python train.py --n_layer=8 --d_model=384 --n_experts=8 --experts_per_token=1 --d_expert=240 --d_shared_expert=0 --activation="swiglu" --moe_layers=[0, 1, 2, 3, 4, 5, 6, 7] --router_score="softmax" --normalize_top_k=false --routed_scale=1.0 --balance_loss=0.00298 --balance_bias=true --router_z_loss=0.0001 --init_std_router=0.00932 --lr_router=0.000749 --n_head=3 --n_kv_head=1 --head_dim=128 --vocab_size=8192 --norm="rmsnorm" --norm_place="pre" --norm_eps=1e-05 --positions="rope" --rope_base=10000.0 --rope_fraction=1.0 --qk_norm=false --attn_scale=0.0884 --tie_embeddings=false --parallel_block=false --init="normal" --init_std_qkv=0.0164 --init_std_o=0.00411 --init_std_up=0.0164 --init_std_down=0.00411 --init_out_by_depth=true --optimizer="soap_variant" --lr=0.00217 --beta1=0.95 --beta2=0.95 --weight_decay=0.19 --lr_head=0.00388 --grad_clip=1.0 --warmup_steps=200 --schedule="cos" --final_lr_fraction=0.0 --batch_tokens=65536 --seq_len=1024 --doc_mask=true --train_tokens=249100000 --steps=3801 --dataset="wikipedia_en"
Below are experts of layer 4 (counted from 0) of a mixture-of-experts language model. Rows are named router (the router's row for the expert), gate (a neuron's input weights, with its number), up (a neuron's input weights, with its number) and show model dimensions 256-383. Each number is 128 + 32 x the weight over its row's rms, rounded and kept within 0 to 255. Numbers have three digits each.
Before each expert's rows: "mostly gets" lists some tokens that are sent to it at least half of the time. This comes from a sample of Wikipedia text that the model never trained on.

# expert 1
mostly gets: "tion", "ts", "ation", "ations", "season", "States"
router:085099140164122149114091149119064109160064136109108168100139144158152064116136181031099065153079111135087163128130114098098079110173123156068191040092139113197222087135142129132114088189199138156114177112060166131101122061110085117126133120130070124085123129145149139138116134081085121093151108094079118169080111098157163133134113135051056113129155108107138078188144083164134155172130
gate4:120152128140149150067036090135108133123095096138145164122112141132121112150066132136085170105125154080088108131104143087128087122071132086093168153088091116121087117101142110085130107114234125165085078108116129074134101084185167157173109084093087169092104160135158143116136120126137076118097110119134092159091133166132120137092100125143135157140120127095197074177165174110186089123090
up4:088062053118183102130176113102134132152156122093099190099111072136172169158157175155166162167140128145135171134151130146140136115176129128138128067154145113159113113102109113114171072125105126128103129165141097214142165126136077156088164085161100110166159059063093127150095134122141142082117207122154095125154170125073165096181167129171132126150121144181139128176120094139151155178126
gate5:149124108125137104101107102119144205137078095119131134138118151170104137129167182084134156128123150082109124131170134033137090097200108117130143166122128171188162103119155150109098148161172099138149125121112149064151192148140199096132139160131173141120097138119145197145149155094171115144115113065110157102135031099114155079092108092151173170155132138156119070114148131136124097109171
up5:160166130113069110187085142097146098180096146108110118101141171110130119078108085108084135099102125100150169151131139128072164122127141092144129084114104166185149100091157118134123136136151109098163123127165131153148085071133135103153067088090114157098120160136140124148085134180050185166134112101117093108175123083133167119158174127079116187095100160099125170143152144133097168079139
gate6:136165121084140136131162138147117152141151173193142169088162076103164076111088123120130110101119249126082151162130148129118150183191144155111193134134135125138073123072127149140119203122093116186046229112141147099146147084153103104124214143127145178156131124155151049143139125131119124105087085118130142155150091043150121226154099134118105140123098180081140138168165169106132115168095
up6:170166132145133117090155088129147097151069122117070082100145112106074088178100167123083110107102140110135088123157126113075133181161152176091093111124131082171104179094106144131110072124101138160073157121166105166168116093131120101151141142130159068127152139161162124156177132102136115128177160104116091134177111163134099138092161182080106074079090136061132148134140098132148094144121
gate7:156151146136159163112098129167133052129185093175150156080149115115171146111059123119162113117139150146052185128100131124172154148093125115113095054132093126106144121078078180167141126135097161102148110126141125141124130144065102092126000105116098135112080122115052161142108095135131151065125157103147169109113089124090134143104134039168165112096095125130094191110123082149157123124105
up7:094138126131134103125155099172163152142111155096109149132091164129104111108114133199124176121102149123161105091107112092169076123136121085131144130146099122142089117190095199112179123039146138150126135093123131102188098088198156124119200138104158141147150146154169128122186113179145163106162087113079077073146144081171059111138163172144062158170162133154107137166135116077093196139111
gate8:106157161110126117097108166173148110186146154183158101112206155127194141171100142118114173169068137121184103152117125187155149139122136156097107143092142165106081122083124166103104146165158122093107196118165132143143125089123096142138163115152120187136071127182098144129076151127103107137093115181110123207182143201131121166158110174164141141130124053127157079093143130126172094129150
up8:106039174108078062135100122161169104111159054150198158104119138124132185175092126137096134128119132120107088116126143166122134116115190175161123149133148200140135115069137166175083059145142176108135227116126125091131114136115102142156184095146072122171082146114155168185109090161113152106090047097128129189091185134097133154113154162159192185141131145111141128130160128118153170137132
gate9:189096146141127148155104148104124138168169167105135125092151117140063162118080105136129109143108166176140109139160158188112168093116129169192117129150158124173072133095109098134155111103067123166142070111144140132141134052123119086076113101166184109178124097186104161175125107181119137143094158085034096190202137154132117160135139117166086141142136135151114170112123166110099156122128
up9:104183098132158132156150144170139182119103153133153075128154147140097099096125139069149139119172097148116125132106102107142105182164165047064182123085087132153219112134155127120162170136222139123123182105122132150078125133134141104147129174084093157134133134064139107081165171116158084128134116188180136107094156117147126134156130174128134088205092104146146075154139095100192119100115
gate10:085168104135101120122106080119079088142107156095084104141196170183073198128074128170075161148137166142132070115054122103154135185162124108138094123140106153179116154133150095144108177129122118159161130121178085149153034129135127124148114082182108135073097090098124149191130143110094155109148118149161107129126089105190172160165152094121146162158195195167083167165175107109131157165131
up10:159114087090146153180156126146110107106156103104171100127112126145181115113119108163164121057095070099092175171158142243105118104113138146157129088119153115142109101085135134162158090143074092118105132113120114158182163156179160155117125121143190120117218114104100088120139127162179099167115126130131110168096175120064137067122086088136136129150074117134105177089120126127082094069104
gate11:087064151119150130188173148137140091070137120131111173163131193089121115128082068144154142160107184121176096120125125088092158104212106155083132158140171144084074141120203146147124118151177155178128165123100126111101117119138196131149129094116089141127126152127146184092135135130111138172103165134191094072148143100112138158167107100104080108127143115082140144133166110147164139113104
up11:080056124129091105190178140122133080094133135135090112162106096167128109147138103100064083134078140115126133105143185142108193110177179194114099153115126134144101168092152135117133105158183099143122167157090141094101092127160161151162106080092137110120107068094149187164107114171068084143150203191140103129088129131133145150152151101154101071170171145106113160175135078164155145111172
gate12:119030075153103135113131152076085101132089149144120108156169103117120127150142120106170137168165117066136150143109145085135180144195140086114084125113145124027167081142143099160119142134155149111114176098097100095106149112084128167125119099142111206144127152149108125163127166111114141145160088149150147165118093077099096147157101136169124120142087148122110187118182140160067094087137
up12:093109122196187167145169100112179076127102166103115136110142145120131127082063151094096123097130138138146108145176115093128156099163140085160167136090109123113114105156123146170074147176175141114101148089092115123100129131126128153138106204093090142179134149195115137098044086085161088186153113103114186118189159143175143146093185108096159076087168103155109144145115074134149116145101
gate13:130145109187142093109152130064108135173040145126143127118076132103088139117097186225110140117137065097152138156171075099154128109130184148105158073190110144128201161109095120117123167120148142150177106068077124159140100123115084153093110103107189162161098177155160125084128120142125168144118134152172142085098136104086053124081141131135089091103079076184140154151118082124102126184177
up13:136134086125099165144126117088148127156146101100130130109096108135143107115095126142112104107158066127191115085097125101102132092175144138163112089095106118177185102166166149100095195151145100083118144092195131119153102142076114105158124102186133211119119099121132096109058094127113198172167163111125117098094136071099121164117120114115085121122116144131101179194160106100139146145138
gate14:142147109096133170081068077148142098147088136117080187077083141099164044099197132095113109129103098115135176105136153147082151125136120135114131142100096122051189102111110099119076125138110180123102159135201186124118131161137093157123206113110119120147107118135126115157155103101184144113148068084109096163130123138105133082154196205121124073100084144075186109106179130184091108119148
up14:139085121125127081085117116085126169112152163141119075150160179137115179138091175142147106138198161126082179123124121138189084138141136073194131128098117093180123081121126172189131087183085126088113126123099158137133131146089208123170076160171138118116129110113157169109113090095068120136120097133141146145091112102118066135072110142154152152141140157129088123154064127102129110107082
gate15:040168058138131142065186125140100138119133147116194156093066098163185177122157115124126167110183086149149125057074125134173107112128130043124187083138137189043161090090084161084171120088108096121142174172102071137103164134108138179106078125151113150111136117183117144157107123118134103123142129126199086146158096107151120119143049105174118129155131152195101172078152125101145084111132
up15:095188163173103136096159109119128127059117176119173161084078118125135183133155130121099147130171133147122163088097098123188106099121171120092192079154092143129143080120098143134139155132094123163160162133135110091110173128164089148081043096140149149160160158191131120144066132119116082136140135112191146103087112127127100126136123114137120120174137150175155194124208131098148200096122
gate16:154095082184123155154153140079187157085133111119120181128146102094121164122083138108097088067106115155086101138105170147158120102118112104115163178115126130076118117121105108181078113158089119153126111165135168149145158107134134093116131044117079077112131166121197132151109123092176056132116093085132139115073172148135125049130119129137186074114150129097125125149148141143106160136142
up16:119147121183075164147156174088175139114123137117139109112138140118158157130135121132144115102086093175131139077122129149110136130198148146147083125156078181122126201143163118065130103104040120172151150108086122122110112176082150135144135172097163153168126120091131125115120138156109152049033138123127165127127138125120135124177111114178073109122078146125185128121079199095135115108142
gate17:093087138131081084162185122071148083129074140113176119161127199132184162067141152137162199159114088059118123116163143135191106081165120137116131134204127132130118068090173164126102134149167092060099111104104125146109120149141122133151100061132144103153147105170106129076155149118093090184161155114088138159140111131117149125144101086100097156119093124194109141129107099131110111135100
up17:126167100096144109115162147145136103108113168057199166122114126115125113078093137133154077157052092169137152190167137162106145245125164182169148127145170111111168087122144155126085163154179134170158155107045128119098103110162169151131148109145094138101163149141121084123112079133137181178137127159117152208131172058066092131162113145133173112137141170157129132158129137117109130142091
gate18:138156227175115152160084113134103153076177139140132132118087143141127176129131112124088152139112108151096135116061122142116189125135111103156088151137190178162161125143172150082099132163059180129139075148061150100161090136104133132141106143122141071143122163137093124138111162109113143130127122199093132178090129119155181101159128133034066165114113130131111158025157130144148197189181
up18:110083081080154135148122138143177140111092127133124132217131116133103103115154133143161061091150176115176145117147125104135103102138164125122204111122089116084120097145156082166149121139221111124076156140143110162095167105181113090123123112155147161143137125148183128105155107146113130139124137113142126133132126102114104110090101116202130125120094148125147125212063130087119123063080
gate19:118122115183108112123118174113083116154140166078120138124134164090169117047108092117136094159127138151167115119149124068122121082112179165071074098112134146117129112142123119081154131114165140213166172096132099152120109115117087118167140143084120121155130125156161135098131185131157188132127122127107058130128182124137108170164163164178091100155097073077163147123112144154091151064127
up19:027167152119195126117132147117187166057156097127104096154133102136101117125118116123168177110121140216131151160139069133103115141149098106191148128171108126162132154135098157132160054168106104173116166178119129115086154117154120119066094159169174084152114152139124101173106098124090172147103179114139168168144136172108164117100133104138151090121136133137111157125120113122083103127145
gate20:090137145080215155115107156159104161166141092120183142137150137079069158131127152140181113134106138190150086111117175149158150059125157110134142140131175102137096143103176114070138115138093182097110169146151132148108094123116147111139153085159148154094094109076081082138185115121115106086025135146140175144168110079142128103093122109085184046144122139104086096085103125118181093126069
up20:104093105099090099171120122120158107082118156120086158155127135177150090170130086105187119148131137111153141096095132108146061187118132080120167107121074152109113112113156118128138115165146138126077138176147127162148167141159142088162093136138129108070135081173136148067047141119166085122102174171156139140109114162127139114152111163112142146106116102147130099099116174109109148079136
gate21:123148137102098185149114057169159158170136171139099191087123103163176105130104106088109099147118174149148148104074115108110117166112075197164120100113106123111137120130179150150116126149100212164151113127176139151170105142080104101118093163058079098246152055113075104153057133079157117114164109141130118093085132147127088155100145162105113185142136152155185118139128132146133080105175
up21:107106163153107111095142179142112132135149197092140170150098158139128148107138150116142092140164238096086072124172095119105155095183118137082088114123186112145125116161118099155123093140020121147124126119069129136126114162100094181091108172159123143081154204144149076192140147104106137093102180116102067085102129132148142171167075195101059145185106161106097204171127172107154128111159
gate22:113121191127077144165157104063125123083122119123103140168126153101163063142112148100101118185099124155135128114099163149108123093119158110104089081116154120130052120092159124128104127130108129227138096111167111058114099116056072124127128130121087109144126192112181129183109093104117150088096077126067110136120126134180146145176138115096054073216139089147123100085033096139086145135108
up22:170075102132077108099109146147102125185082106101114170085107089156179136109064150136159132131158133142133157136154095123164126149020209125184165120173056130100147081078086126117206109152151079120160144087142131131152149176181158091100093148132156164105073140071163119114155106193140177142133105173199150154135129134105118225070134079154176156096143145127119123176161120086073162148133
gate23:119127155111114117135144169169105163149138110150104125134136082092133124111142144127176109119091121144090123149114104123134150115092095088167152102122154088142193076132099119084158102100109160123110110082085109099126120136173163098152078110123082125167092190170175133106144148209105130131097170062161111108115194211103138164107141102189154127154164177121194114095085125148155119151112
up23:112123086102119108089112085094148123121072128164172144142103132089154142118148114128126148151139125090131031196191175147108138112161198187138147128121113113228108126139130101114162129151063114101154117184151132095144103125090126169136090138140129135091135088117125062129103134038140153137124093153120153163183065104110080125105168140110147110146142081147130145201097166093100153116166
gate24:122217179139131154159058133148126130089145185143110122080109137135075211067061186106139161133129169096096117083142155078130189124122116172197126152161162144108111095118095126102121135109208129132201131115040135140112085137114119164131186100161116165134108141104119045115154191138177132188098085152142071115129135077144122201129147117122175126124131151106124137128130112162101098085137
up24:099144107093097152165091129093121130118133090179109122166171139123174098081087132059057126122105155093125140115092133073189139136141130150168097092163172159107089083104104163155117139146107159177114179115091166063156122128139146173103117079112227107140142148150146106131151144085112114145194162093091074093151107116088112150051120112136125158159126173122104153141123078129174099105151
gate25:144127078132100124081091117108119151087123174174146145115139156107159175040089136158152082106064099167090112151194113111104117136147097110178122096108118171085154110115148126094100145173079103088091133113162094168130124065118136164143138158118123121085135138126114146160171117108156051165154131129177131102174146133177097153112121111111111066134134087095117121106142102122120154186158
up25:168128177111159182132162167147118159075146099095159113224053126135118137170153125154136125118126118131164151127138202176139225121159086109108086163096127123150093061186163066104163152125130125156141183142154117133107056098083112133123102077179118077104147179119137088096197158153157131105141142133066093125154142104112111111144114153089123123162128119070132152123033115117162112097155
gate26:135142179153089159160174126093168143161138124176043166143174150127170111101116129071121175136123115104113154113118193119189120128042147154105129134081113134120095162136130086111136108221129188108151110200098163189114158135132139156081176128101066074141058192127146114092122076117050133122071114120167115166159191087189102177083100156157115129159133155073143158138170151130126108082158
up26:101142158166059183158164093106142157099121159108114170139147184105155117145089091122080172099093130102086108080120159139147154127030098160154190124119096160108141131125100157118173091140155182145193112111110163147116132143115150181071132125156075150173065078080112144102137167131112100147086098121161104139145198120170084129146188140103110148098169108131159182100125123108099040054152
gate27:122160115098160100109081095127097172126125137150112130145134167094176092124140106161139137092165124202108105155117121115133149077115099099156153076149163145080196104091080134092126132109106110195041129042110169114120139157146080160098155095092151161138117115114128106192130127095108123087182134153129155108073099123146060131164145149074175118115143125144155077137174148112171162122081
up27:132094146111139175136143180117103142109148133103108086125105154099113125095180160196133105123098140100170089186145163066103141138110096093174173158138125156130124146161081163167129140145092126121146154162125090132147086101098094106158158158118179176126112174101140107110120120096121166067123158173192087083206122131079114122131097079088138102080158195131094148140112102104185078133126
gate28:088095169159123142098135105104144149113109133128105084095124141147126164079127124155104095128121140142107140110149093121035066091163123227099095115128043141073127133088102126127094187130191089147147149073137149154107138100125089156112161138138092183099102160088144207150088138120118152130088147120153079132113154150165136181184124112134160150157156167145108105175059156082123147083171
up28:128152075131113158144122137196152111197185137102131113160114104144174149161120135110079092096148143130121118113115168099126127159167127107188113107085133144134148078122171107138186125160066095158157138103171111190140105128098184132131074092095148132134112139082079093109161172155083083128155014188115154178133103083103150123070111157161100119118118141065114112137126123138192180110138
gate29:135147166173073126074109097184137148167187131090140083106134143112145103114150084192144098105183127168014104096161143140129098121117109093123124150118140173096089109118113148119090137161134102098156135157120123156090145132145095091107163159112119065114125139160143138199132129136142043184084117122095146143102130097169122112125088143138134130082159138108132125082150108166104135144111
up29:151160173140130188146119114192092141102111144109090157146156145100102192153151095203181104117162190080067085129146110108135083153110132171128099147173049121081164139184128083080092148121216174111148216144133120136115167135156082089163102172076062088111155198146078067171152144132150132174090133195121177131107138096175156120095132097110115100107168147102133122134206102128151122154059
gate30:152166153137109168071106142077087157161099112092136133148149101103118117144128112170111134164123154190166131150084180097125126093078072131116094075155109128140146125155144095126122138122141085127129169139142154120095133104117092131154099112112108066120117131129120140113061105094152056118134115066096129132133157119110118069128123138141137096101114109091079078142106138105138120116098
up30:091076187072116104107168159138139154143126116106121178126192119072044137121180191150101134120132136041116132115112131158094132107123111130113141088125116116131125095075170182126133151132072108141144165126138140117126089158153094158088171115145118127117096122175140105116123116079174079157169141123131110123133125170089159147133097096127160124092109184101081122154142172115090151108121
gate31:030075181120148132113149064108146112107145125090147101096090113116129170131127097108102111191146090146121149095109102130142181140102137104161169154152122151155108118129121114126132137167109138114068156158069133070106167143164093182125111143129129049089159185117188140129116134154162131177144118108142105153100086145151075145133120164137098144078103080124087110160111140149207136116154
up31:199167092118100130180118173174098166146132161196152156167144165112140096115152144158158139047106153136122126124138157124149106126147123136086104103111112153120174107117110149110138186120148128170154102089126199191148097111131134057149114155156157175132120136170041068125113166146124115084143130156134137118163209136092164112147116136102190100125154134155136178127099091143143123110114
gate32:159096098187131113100153149060162098110186143121085220134142131172000120151157118142091103138115083135132109074080145060134162125195131147122161181129129175110133131101139142087155095170144106181077096159146102123137132148117172108087135140108151065117061141093123171172090142083207112157122137124130188117141132155100167050086119128186094132155160098135142141124138085138157150111099
up32:096080154092093138061093138126075191084149103143096154160150157145139119131080191079129085092179125135131149109112119100120147139124113092153098107104101155142164178103160072140108125163112170137116114121092131129122076133140127172152104148121140154111119237100154146180117125176048127112141142123085174078125115132085163151143174112123070062080178180116149137139116122120117074122143
gate33:106100138099114156166111108035117143160112154149113141070100111200148145124080205139066066103098130104119138105138097150098120109137178160107111149126151193165130131163135164165128179114173136099128126087083162108126125142192090191089132138149159067113087151169160169063104133141152113129143130098140117110172172113205091136130162128126171176126117137117160127102131115134124115167141
up33:109115137108154048208127096131106159156107161138111198141110171123156135118124174175176172161190124174115063136140123079133160094027130182170126121122139119120168159099105189106141095126101116133114102136121072126171101133106084160151097107112125119083157086094117105126131100052101108087130149150156128121150142164140087146075112140140156185096121064090152126134111138091095151142099
gate34:202158078140111147137148184146110159106094200140117135056104129105124139064139110120129115157149059133056158111080094096189106137099123170154166139140143117170104161159171148116124176133129133174111124135118122156087125094148172120087171132103141109130139160107061136123159106084106115068111147125077107146163090163168124177124172104106063098141108155129148153141110146111131095125110
up34:125121133126161133181124164117137124157119158136155124056094106138114175093077110157140056125175153129067124120123147121180157154101181168149187150066177146113092170180130137140150191152090133153100188090065180141143110143170125107112129146114093100134100191116138121153101150105145123105111093158112113118102133173125105165066163125105116092130079145107101141136096152178189139142053
gate35:179152086111146130143146154142148160113134148143128145173130137175136180132106155113122079139104135133155160152093157140055139142190188118158144163079147142168096152121113074206092148142143091081113111156099108138076144100116105144176121113115095160138104139130159113128154136140153154112071144074131143114104134114162187086153146112146109144079136123193109131108169121141107122123163
up35:162162103088113213103129170128132165125099075134087108093125117152129156098139156142139100176077168140119145138129179148117080100135205151120141120143191140168100135101105126151101150134106077103105143202090130114120191081089146141152152090123107122107143123087102114123140164103097145132091120135143099150157094126147240152133173161119096067164203115115141165121152097203197123115146
gate36:068193139089118112140063148183152125148162193107100154111112082097151114164087143109216089087096119144153145162123174116125131118156161137189091132157144098127112132175158141163092144189061088090101148112096173133041081097116077168157134177153146129101117137142169146144160142140094158088150109106157133085140115151099147084147088105120167130117100067086167133108077114192086156128145
up36:141071143136142093110089093091145120156136092153117090147118143174139134093164112138130133114142157133112111042147146113151147132172055135102134112133137142110159103146177174111180147147173175128155117076180094127142187154090146089121207160035169136095208105080134145137120105108101122086150195140120158074113186176136118099068119137114067136159105165123124144144175144062143106143108
gate37:121164143125136118121099119113058203123140188068114126137185167163169137129165077140149202064138147103131081145126103127168148134123107086114070156133116166136105061129147161124152147119104097131126128199155147125122083148134066170142095074148074136135093121118080094148150059107125098112128146083135134082135107106129102113157126134085111178214078123128091078163136134183076158127121
up37:046142142176119136141138126146153177099114156099110088092107069109109071116175130106103188092097124130098097096145143158161061124101113122042135125072108089154087094077103132181151067148124135116082105130151132113178109154106117171117163119126109092154106106125146091101143084137097096178167112082160119100115158132099114112131080127101116135179118156110136112162180201159088122177107
gate38:093115110127125093126166110091175076118134107185173150137104086155173112130115125099130083109125143131103081120136116131123160137154140107108112081102122153159111152100162119111125161111102127145137133070109178137098134061146099161176133196122135114145147156138174109142178091134161105096155133077135170122158118097141079173080145054184120105127119087144138091148118104124091144125098
up38:128154120085166125095194105107098104107097188113160135131128100184138152158098163106095095158122155122176111175073179120077126148181179145104118096081159158156112155071124173065083184124154166152153105058147128159101143029107093136168104131130136132114151143144152122115152112125191151094164153111133121130123140103177107144133136105164191112121112111146107109137158148168120082111142
gate39:203103151120114122152130138147096139122141067107116075109130131158129113135087150150143147158168153144167172130114118091151134078181106071196107138157116134122105099161121112134129135115089094139245155111128154108105122123125161071109125147100125087160186170077192110114066115147094143102120112130097210129123100129118131150179100116128100154142170135113163153114151145200096121088070
up39:086130112103119152103116143085137139157110147189143141152133135094126214133175097073159106060111131115074125157199196100124130157110167142074116096057130145147164143131115140117131106117124185170049101127124078126151121115101121168104143128158151122118143127141118132144185117113147131083127136138099089204157201163103170125109157104130125089091099143110096108137108119062132091110146
gate40:141093134116109138144162198096110139073186161161153149111078142132163112143094142126093103174149119128166119118112103188069196186128109133108124119119109157056104086096109109118147184184170128163128093128114111200146130101145116093074130130109124138092176094112159170140128183168122140140104113154109180122129154131098093106122173109168104143134161174134118090175118138182119132152065
up40:167174125146123125149135132144162109193169162108077112143059110097190096180104176142152150186122150106133118101153158096094151114154121141164165090113080122106072094099102145129112149124145146117091168101073115110169076175165078141103098160173146119106139107121080154080114138111120122102123135116144133104160178138118155098162122107216097174074126160050106150185011154185154087124097
gate41:134131077135138160109089121132120110103157094095106149079105151152133118101182077167124100171154050119149133063115177119147121116090135160091141053098108103102120015101140151060065066060120169139109149067149049180103140119107138129159170080103113140122087133126080195117090116141141176113127135111132089156108122058164103122140087097118110164083135171139151092123145154182130167135064
up41:147160106173143105089170127129084103120115180184123098199113084114152092112126180112135138128101125144136144178116104169119197116114150041120140184176149066173128128152109067137165142121093075097125114170130193134150115155111109138087118154175132111096147076101184129065150155194150073125153173152133150138175128093116097171099149150101129116148122138115059169156139086059131162157191
gate42:101165178115091121128130119125139141160128172152113132119149102131067168149084111084150092108163117120068118137124117178115121158101136112142098089121106164168096100075119123168094003135117142175136116125193123097182197080160043141168151125147146124146059068110140158120123130121187140133143133128121144107103135078083194104107127082170140165200182126051114085130138158062090195152085
up42:157066095141127078190153132078122123093111106141125095158089148109087109140137076119111168167105147100135114140193140143090112130138153178092133153112134134173117150146136063176108139114134176136161133140113098101092187169113084134139091193092113113121233133126155063115159154123160100130144164114134127170130137151077139130125167119113105154085175104111174143126141089097113102194154
gate43:137094117081137165159117154168043110161125119084142132124159148091132144138174109152165121141092156130115161090153079094062083109071117090064123106126137141118154126101117119122120133148074154165130167144143084117126143150114128124140132140102153148118102146161110129145085121117155136096132199098182059146085159125154117110113124139124117185161122083091166097134137127079140112143093
up43:087134081125129116179107148098141139108109092162123100100121165120121210159118095165127119199098148123079137177156120142157154118125080151133077108061110121100127146122073170155164105145098187124157132084130125125097083083182158129110139107142178178099118075166152117089103182101156133149103127123163052120097149114150074122187124140123151172187141091132120137085119124090113174131078
gate44:131124166073130104129133124103105166133121099175139207113125180155137163136123112132137143126110109084167175086122190121141101153103098148104108070092139132083094150150155114193087116108123139128128132167161124135163088090144038168144117141121156164172113164151112157143110153146121101116148087154099080243156151070166096116064074140129176188163046102145208144131104123190126153114078
up44:151108080149149136091147115179125099179129099079083101125106144137112121160137192147134147099095130143110133163156129124131125143100110131081108161120130112116175118147125148122148099108164160083153143121091103146097060189129212106140148159119115066047137140092112182108134115120068118151171173130147079047101078127075161101182157117079130089047145155102108075109132167109102156172165
gate45:115168146097116122114116113176101144128113147143130151123140167151143047176045130153067145100099095094178115098137069079081136136124144114108149073143149085091124113120161126125117122208076103079164129048151165171116108112156125119160150117114125117104061117149080142116143135094143124116115140158171146107125117108155179110131127078123133140166108122106142068130154120155120127121189
up45:135097166171135131149148157093068119142137158146120030142062081103098160112164065106159052139149124124079099138123159147118095114153143088138081210080120185117101117162118155118197139120158147146126125136085194151177117078119110137168097108171131125069172155147162153146136152163126127163170143091152150105107074173124162122130124144146160120103149126087146151113112126113135098162099
gate46:178150144112130153110113147169123120111139086148095156122092043142151105116093148189106150130132130109095127139069119095115163115108134189091163128160106170133087201091106097120160118101143103195147089110133131172152120118185160150161127134126113161105172077125117146093134089079133061165090105143143078076102136216110159198141132117121186171089079142185135161153072119147143077133111
up46:131172160136112094100117127169180170111141153110103131117115157114109098176169144141142132173102126111109141151062102120100123136096124062117159134132091120132173143069084166146081142128088151155154138175132134152164089134123114097097076117082116116081082140075166174202121091164127113104148137077145103054115109148186149123131165134142128156135120110135128095220155154112149096147103
gate47:192149159064111124140139116106168188200101104176177145088082108098144112112130155158170126115186167103057118091164130161083132112110145133132153115153124106125126133124085112187102123119201179168160135138128168141106161197143117152152094165117128140117099132154133074099107090158115116093177117157175076168162125145151111179121151104118148152115099099116071160129110087102120137127132
up47:134107126134121111103121171120148175201093101069129140113131153116053120098174154151140145197115232132074127204115109121150104188095108097103142195162122083131172110094103131092146150124141143160126099114096135130151154192105124116103166155170079104113086129154111124121046127149126083134101074142120159157134081097093145148100139183128132151153070135183069135136082119135125132139097
gate48:100139163086103142099097157207170159116148051087140190159119103115066147127161095139152121176135101165161139078076123082089163144087082151137222145133179130145145128185091119194150121095082091142145183114093116112187133127112150134125132098140211102103160099109154120154134082183082101144065179109093121159103137144104127173133144139116121136156110131095088073099136120084163110125115
up48:133144134116121110178118181110139116148147083097154138140094107119085166099144111152101106146122092099164154084125068081119160192131118158156185128084083164177057110176109093190128103104104075098136243125107135128205132194156101110100133124140130120107162106169106080151128111132085164132066188138065125207099102161090170165084187123105127159135131133082100055103168128138132153102166
gate49:085130098167097103150138174107127137139095138164135088169080157134119130103118131124108119121122115095125164111081062103103105097056080119118136080106139139063072126139189106165076137099066139114140079150106182173129105075122152130143076120130131134165119171117157101104099141163188156118124149059085115106077092163159153156075147095080145181183197130103126123184128132127149146096130
up49:173130110045090169181087131181164111133176103112134156093078129169178168105165140171187125169112104112143127132111146157137110176131149122180102111207157139079148138083071163135134160117148108163111121059154122109138148164130107131132206177171138150125146108118120168155161081181084145099150143132154171140159101075133127119096102126073127136114070123124142134143116139105122158146126
gate50:121146160105100135079154129141178146123109080063120167137117119151084147114114061103160109127155133140165145093133097095120175169134144164091109128166142146134100112099159129123137117072183136115097111103195038159123200085088151146136183135142116124137095148102164173183095135144135157127133176108158111109084190128136176128151101108137135120145102138092151162141164168093079181116125
up50:112142135131129172176161093186150142140130089121092170129206079159095146121204152109108089132150174196110098099143140110088137102123142149098124135173142135068136148077164119104138121123126223136121166148119125150181205118131087108127147154126157109093137133116078135152118129091134134084160099086143117114130151077160144107095077097124162144090190150107111128139133139164157105120164
gate51:104141153154072123152146154110184134079103134120095130184111094138119100159097119110117158102179106152078135171143138124166084120166176153127131108135138146116155103148161114120171138143100168159109107141081107102093182144122142097197110082088043102159150142030113077164093129101137077153170128102133102110118134145167148159156138112063145167110114099154122135121103123236110152127107
up51:167125088146127089123194077157082123121183120124122106126117211111121115067089085196089126208083172102184087095141166174105114114095047178143135134126105137130117155138131154131106090119157114076093127123134120171171146152117123135105163157107164120093145137193137128149158065133114189127122143166096151162171119149128086130108141098181170093129120094083129114163107121066176114165198
gate52:109087156130114129095152136101158184192142106129176134112105132174133128130182109089102129141071099146114087119147073094172155062110142120092085088068163129187108101158155173049124144105094127139133128100086206105149134129081099061063132128103110137072166149118129175133154147145162152144082121105126097151115121105162101115102122142132127146071129137149183072149130131132130075164102
up52:118141092096181135129125151121153114127152141136141104141150072127157133131081143167114077122185117104140137119180184122107102114126115086119139130149070118107139212106154103146140140109182170083076112087188101123193105110171078163133103080135101101197148157121131081144119098163094101075170155096132186105140143091127088159115148089161139114105123147107057190187139167117128098137141
gate53:135147182138076161108119138172078103095146144145108116152137114168123155113146149172071109105109152135106163117145106106050078045133110125152141143194145128111121146106194078171083123169166127147123139149099149109138139095107088100113145130116119105139072112146129176084123119155074199133130094142162110112094129056110241150115108094116145137158107146133082117092146182129151161164108
up53:154103102180134129096108108177135172093147154082113075170135160174128101137188077177113145118108084152162154143126103099104132125105131141188139104111101089194155079085161086101138134153082139184134158196182150106147168132135126152130114073131171131140163154145115154063141158189086158142148136149117112172194155087097130063131203140190054172085168080130133124105149166131137098142115
gate54:123119123133146106084124105128127120138173141147194125168168078080101090165144126137109128161177162121169141111114171110084161115129083192107132171112144130156120078065140167121203144118204166158126133108088135141161156180104159110171142179125189069077213169113091131120122160093135144088146140107105141120099118097127150108091064128140115046116087076200102083130122088141090096146175
up54:142159150087159176133055188145116112164152148139146149119132192142158147138121165163124132093068088095110096157130106142150117155114146058124146124149112169060115123127131116151105106141068148101122180149143143119108129116051078123108099098124105213181046108156156065155151138149127104176099121152142153131141100247178113168163148092113124115146169152122142131078146119125141127175099
gate55:116132108145104131090120089201115151105115166139155151136117151106148184098081116104145120093105180133160141094168137168141123148097117102121143139083170080104118109101114100109121080178138066095074153077191175074141095098167123063136107110157102141177105143111155156069201147090145104082120136146134141124098102131105075098183127176133141199110091080138176122121063102155096129100104
up55:090091068165132153105120144161131118170113185131071090177146128121119141176083141136119122117142086135179122133120151153142122098178066107193098142117141119143128131113150057144201173128163105140138117120105125159069127124155065125148149118159144144102112146126120073096114140106122131132128140139140192081112117191165132081126072157083108134161163174124129121137109181138123086122096